Experts of a small language model.
Size: width 224, vocabulary 8192, 22.6M parameters.
Experts: 24 experts in each of 8 layers, 2 picks a token, a softmax router.
Below are experts of layer 5 (counted from 0) of a mixture-of-experts language model. Rows are named router (the router's row for the expert), up (a neuron's input weights, with its number) and show model dimensions 192-223. Each number is 128 + 24 x the weight over its row's rms, rounded and kept within 0 to 255. Numbers have three digits each.
Before each expert's rows: a language model's description of what the expert responds to. This comes from a sample of Wikipedia text that the model never trained on.

# expert 2
Ordinal endings and words in dates and places, like 20th century, second, third, North and South Carolina.
router:121094079140152139085094137137091090100160150157111093114130092084154128168118169144153098128110
up0:103131138111118138132117147110115118089140115176107163118147148140101140143151159117093157151163
up1:119136099121137118137151160073086120088155099112150154146151104122132092161098111155162130114160
up2:134124161116136092131149132159130162105150152122163124150148148124141109127142127098158134070121
up3:149102116137161129091170126134122159168113109105130145147118110114149142159141159106125124110092
up4:144126133112133094143117106164146125097096147140113135126153141128137125122108103152156161105125
up5:145123130097136128168093152122148096118130120143137099104132112116123145190143158168136127130117
up6:158135148156124124108130127107103109153125154161149156144122108118111125135160114163143122152114
up7:165128086138107122133125133155145148143137144129146129143077099117117134115102134112174111151148
up8:124116126116107119142119148124097160048145115141079135155118058110101129134196121146142123180137
up9:156108124149132094163119153136108136142132147142128134165090130097147134161102153125138110116130
up10:146158078167140133166133118137140119111149124141158135125086135123134142127170151101154171104113
up11:115092126125142185107139139144081144115139129142112109160113126132153157100149165164135106108147

# expert 12
Capitalized words in names of leagues, wars and institutions, such as Football League, World War, National, State, Cup.
router:126120099097125106185135141167110090130105148118139149100131083111138139149144124095130151139135
up0:126153142093128125122126193113109161124127133126134133106114101116113131099116120112098137114142
up1:135119164140086081088120114156099122150138078101139141134093161148137097133113152118135152130112
up2:110146124116107102116104166123107078083116140177110090146105114109120113075101173128140148152175
up3:128190138117117096143168120098130093076123095145194091102112133116116109136133116147148109131120
up4:162115129188101100117161102145148123094073115092129172113158121112127099115134147129114100136115
up5:157099119107093164067131132145104115117134159129141150099110154081133129138132139142153121111099
up6:144114135123130160108177128154163127120132149154149109172128128127154141132169107112131140114119
up7:141132173081113102144139133135140154135161129136129184100127132125113158157115119130120100135097
up8:119117153122129131122108114102074124136129149141132096126101107114081113133148126105126114111079
up9:147129125120175147122145144152144078147100140157137132116114143117105155114096078131116139125125
up10:129134126128122169147138135133127141128145124114145137151127112174143093135134102086102125123129
up11:115097142115138103100119140148122131125146117092131103146142154107108147134141077100126155159129

# expert 18
Verb and noun endings like -ed, -ing, -ation, -ment, plus month names such as October, January and participles like known.
router:087132123134114124182151161165156130129124154129149141128122142091134118128135154146138161138128
up0:144146168133133109132160093146137108143123103133099121152136166109142115149113145111139151113165
up1:138144110137099135150117144143136124142140131093075136167156146130171170091132130143144137180115
up2:121110120115138116143117155100126081118153125120159116162140109101112119127112116112132122119158
up3:132079147143132107140122108131104154107103111138107134114148147136138163116138176151136086112154
up4:099097161141201123136101110100130128147166102127118122111134125124126080108111131113083123068146
up5:087106160122151111117109144135141126180145121107093095139092116120105117127146083117162131126161
up6:081107141129111126134121119119128104119109150067153172162160111123141137086127159150110124112089
up7:150174156100088134124152160128123132120083138180133106130084122090074123131160213139165143125121
up8:109113137144171088163134125106150109120128147109121127119113141175135168094149094114136147141115
up9:135159145133137153143134166138125146158112148145160153137137123176152125109141087123089106087143
up10:139114146142177114112156121099173108138098155098089160125145099144142135107164138105138110123085
up11:121180166088116146093113173138113162163142114165094151117100117113137142142113138140141129129143

# expert 3
Auxiliary and modal verbs (was, is, would, may), infinitive "to", and colons or dashes introducing lists, subtitles or quotes.
router:117123129138098097103091147087131161125105117121097118112165122138088120128125104117106145094110
up0:138088135135117171144140180106129101099050151164150106105111122186124089119132159123106095175106
up1:133128128125125129154107149123073146108183180128176140086150146085146134191159121139162129115148
up2:143111124113098121143112125156144108085102113125124104127106161127127140061128107141086158163124
up3:130136107129076068129127154121100109090113196120086109090140134109102137142141153122128155137134
up4:149150128129118106156167143132099117146152153046113107134158199150124114154108150118126098103105
up5:154146107089158120132144145070099133113090135131144185145148108113123114110113140148067113144157
up6:118125127163107144132119177136117089128080125098137164150059102110107095147161112112116130136142
up7:141125088115130177143135104094098137098159126107110126102151169111150115146124136115117100140144
up8:144129142153098086118096190143173126099154109126142126134124145136151139097133150152158157115100
up9:138126170109147123136160104135115082100112163169096149138142165138107136143148124166149147123099
up10:139110138118099103101096156145154141139103134125132106165146082133058141148098152116122132131143
up11:151076134176097119125107100119135145163096124132173166109158127131118138146141096131133148090080

# expert 10
First fragments of names and words after a capital or space, such as Sopwith, Wynette, phenomena, plus was and been.
router:134133143102109116113127105088168122148126135142130131113137112119136132164146150127161109113167
up0:126127165127149131118121079089133136130111165099138133163116115122125137142124160101150104105173
up1:132122128108132123125085128121116206114131157135164134090171117122150066141143147096124156129150
up2:141131099117180139128153155082131140149117098142116132130132142109117142153125105146190144125107
up3:168146092129090141114108166131120122095104107115141136118167103133115160110157144159140099142126
up4:126116116083121113150116127119148168156131152085144093089087174109120153140152158130076108151152
up5:141180139117144119078127143127155140138159141192105086098169132135107137101145205117122135155163
up6:093125154132097121109139148142131109117149159110155151078091133092094170122122114173110139127182
up7:149122102124167161138104135134100106088138143062143156139118118127110150102103118159125069118166
up8:151144144113128143100137148128071104133150160097123145116091139123129183142166116121150113119123
up9:140099085108094147109125109136135107170101097095129125102121109158117090118108156129125135076141
up10:141083134130122094103136126120140135137127125108125153119139171111123143160100100122109112127112
up11:175098085162145119125171089114169132188085173152122188146098126139138142109132115146132097150110

# expert 21
Closing parentheses and quotes, plus final pieces of English surnames and places, like -ington, -ham, -ley, -water.
router:077145155191139101138103126107129113136137115134118127180147173097141128139116142135109122128136
up0:166147139167130114155096113143127112158148132122088156136138114139162124126174115122116132166159
up1:151116150136118149139108130088114173110167110124132124138128158123099102137137131092121115075160
up2:146135149126173136144138122127079106135077124120125090150098161143136096107163138126157122095131
up3:123111152081153143146117105092121132116113147129088126110129087119082129089106096105142137144082
up4:131118129122137166115126114130082143149116125146134121169125119126079104140086152096136132132137
up5:126113150167106111126131113160134115096125127157121113121123179136122108139110116126173127177118
up6:127112125088149116128152107152148153103130107115143134102091121136137141083125113150140091140179
up7:092095128130120120109142151099115142122117125148127132175137113069093086148145138130109044123159
up8:165119130126084110124132179137101136166094139181116152129086121141096125074151143163161127174157
up9:134111144156128130110144134097132136183114194111134110161149134134148090147125153112146121150134
up10:158135134078080103125112100166128132114102104121109160106105123122143134146135164137182159104124
up11:159129132088127127153123136125120155128122115135108107155130146095143109150117168133096156108135

# expert 19
Number words and ordinals (one, two, first), digits inside figures, and inner letters of South Asian or Turkish names like Prajakta.
router:074105148131111142137119105111085132140173139107104137140125077108124174151137140180120107147147
up0:145075095105158153126129120139076109176091107088122163161147123140119131188125096104124116138150
up1:127131144120139169130084078129121150108140144075136127155149104136121087177168166096189099152142
up2:144097125129136107115092159115137124134134152130145156084097096147096132191072143148124114154159
up3:143112108112180112152066135108124157116145091113131107171174130121118125129108169148167078169113
up4:065125165109162146112115105128139126139170158138156178138099107142127150134116153116145098145158
up5:140158162116149123118114124140125163108143132143143146109118120150132130147151167125110131137121
up6:146129136162157105097126112157121183124120093118103126116156144120154150148130127109139147095125
up7:139067178132143170127097105094069180175115136124160146139111185130123145118132151154170121132157
up8:152111136131141151084142134113125153078136130103133153109126137099116133145126117130177099148146
up9:133111137134133142142150077114097176162170095108170137146123123154115118160115120130123120137107
up10:108126132155111129125114134099144162149098129112150097119090140134149142138161176097113158129130
up11:171075155128081112144118144076126120146115124099143138130127108108119152176155130078099139171101

# expert 13
Line breaks ending list items or paragraphs, sentence-final periods, and colons after field labels such as "Released:".
router:108125088096134131093093135137162156107143106130126144171108103148129134119180157090124120102114
up0:189145171110147164136129159127130128137126093120080131116107091108122135126158121124115119126134
up1:131112142119160141137078109124085122146124095132114166119119124150117115106146155093147094073127
up2:137125122114116115111116139110133140126128104086128106147162126119123137127116126128089123164091
up3:098150101152086106078099125086131145109138113087120152122148165155101137154167126161170145177140
up4:133127123118101135116130103142123133127145110141124113158158092109112111136111106178114134145116
up5:152144108151123144159087146106078146163122139134101147122140136058122143117137111145145171172164
up6:120156117135138141143171096123106163164124139125093110128139136104173155090169142097119124153100
up7:136128110088140099105135118096126127082094142127137152147139133131187095121134153147096116129136
up8:119114197186122121162155123115168171107120112095135140139116098177182118096128096079129127109120
up9:091133155116139136099103110113149158147164142148144157107173110153159109152093138143120126127149
up10:142135133121124123100149139114200103117135154114143161130153141175080123158094169128144082106114
up11:142163088090139096113151089133120180116117117111135134134150137154077169135125146143135099081147

# expert 23
Inner syllables of names and technical words (gu in Pegula, bol in thromboembolic) and sentence-initial He or She.
router:152184154157142160136158106124137143143109113128160137125106157129101117095121144110115176134158
up0:152107141121143142142124118143105152151105083124084105176110132148090124130089165167152110110098
up1:090107175183179139169119173131122106118127121131132079117107178122076135125135147154137166097099
up2:112136141127165141105104106092090171108149135138142114142125115076116171184123127092121137164187
up3:136128131119094153133120137130116110108145156158124112101085132121128117094104163109169159118161
up4:140148084133150112160094147120139124151112116137170120145143095151078124124104146141109133151129
up5:114131143128143129146132067111131138135128121119140129128162095131133169151140123131135147098173
up6:126167103118117152125142152131101077200072091116089160190140088172135109134085117136123128149119
up7:161120118103102142136126169130147141107102108138149159122114115179141169097108155112147157119137
up8:144127179142200123148170117122167116096135118124131149143109110109130142126117131131092137115137
up9:077158146149099113149128121134152148116150103094149133129104161128105124165133112106103140157106
up10:135145106118098124148170146109137183124137177119150087113147112167101121122083130099125118145176
up11:113140071125143153142099146124148165119140143146147106110118144120141142101107150134143159121130

# expert 8
Word pieces inside longer words, such as underestimation, veterinary, gastrointestinal, plus a, age, born, total, more.
router:131162134124111128120118155131085109172097116146096150154164138134122094147147133123150121167114
up0:131105182135137120123108143133117108141073127154159137134117136129133098170123131139122152121131
up1:145141195105175124090122134074141073138117157121078109089102180135131127126143152150084135154191
up2:122104160055117110113128132142145101120133124152126171125133174122131101152145124139144073112067
up3:137170160093126122143092123151143124092130130093122134108103105107124148149122141152096108119114
up4:161109114129143092098113122092131135106124139071153142077120161145112133164125139164107153108146
up5:195154136120121107131062155140090129155154141179112152112065105156141114154169125134122145134129
up6:113126140124085111131171157110093151090125120096131139120094141105145128088142129135140125119112
up7:130162085143127187090120132144127112061118137110112169133120150181157090139129152103118127100095
up8:153107148160145149125136116156099134110111109080155130162151117095112140138138119116119145100123
up9:139114155133136126143161126129138151092106138112137108158126149128134127100153137100133146156146
up10:127126130125139093150141130087093171142126118148152137094116155128161098109137135107167095159146
up11:141119178108128162121136159138085110119114104096077108144122161122082153096113116163140132149149

# expert 1
Clause-joining commas and "and", "but", "or", plus third digits of years after 19 or 18, as in 1984, 1847.
router:114123120152170143143142120110135144102162140134091121137097135157094120104133167103112116099135
up0:100135118127128129109141146130118157133147122142130127106157110142128164109127152152205098115113
up1:150147124120121161126148137131115122149091095139109157129156112094095152121149119143203100126186
up2:130161155121099139139137118093120133130110070101120133144115135107079095095079145121168139161131
up3:105129115092129102073131104102109122120144112142143118136119121132140117136089126165125120145080
up4:094138113149128106160118110182150154106118122139162124110117160156164109149100160132171119088138
up5:104116143132129126113075091157091132133119164140107139091112113071180117182136097133144101096148
up6:133136062124077132106162151203114112090159142132151099102120152128111158159128106094103126127117
up7:126123121098115132094132139101113129103117164091097124146113116119122105101115091112143129147137
up8:103135159128146107153128123130107120119106104134167115173157132088156090123111124091097147121175
up9:136136130115126108147167157177147150186159160081154123155121092130145137142124132122129138103121
up10:142123101140138158103114168117121140156106163134130118129142112102128161131116159104135135121153
up11:146161151149109164158146158097127137134089116126090089128133110089083121082091144150130158180096

# expert 11
Pipe characters separating table cells, table rule rows, and list-item hyphens or bullets starting lines in lists and tables.
router:143142124088149116139132129133096143090131142105150133113165108117149128121130106102143120130111
up0:152131142109146136123134106119135153141112150139129135082094114121126109112112133137127119156196
up1:148120137122134111063099125157137141130115121136124150126153108141156134119168142107131126104117
up2:140082168074124136121170139124135109102102138102168119126160137119155114146151138135141142143149
up3:117132161128185121159081123165095101093152109138139131158106141113124150118120132120146121098130
up4:125105159130126106134139115062119118107128143119132111128111147168118102115160096123112151173138
up5:122124149120095098124139140118173134110118086104152108132128125154127136160129166115130113131143
up6:124121150137091103092128120149089101111131148122160119145083137124112124135138134099092120097122
up7:144139083139113156111126113127084149085134120127105151103129140119125114174097119094120127074138
up8:138132156097176127148138144148118157117129145124181130151155142163144178162106116109138095113105
up9:170148155077149116117107173154134123128120110097122119144109151151103138144107174093144165142157
up10:097156116098184120143122138148103113107102099115133167131137144110129115141175112134183102128113
up11:112144141115139110116086131138172118188140180144081116100106124125147121135159085165127137118165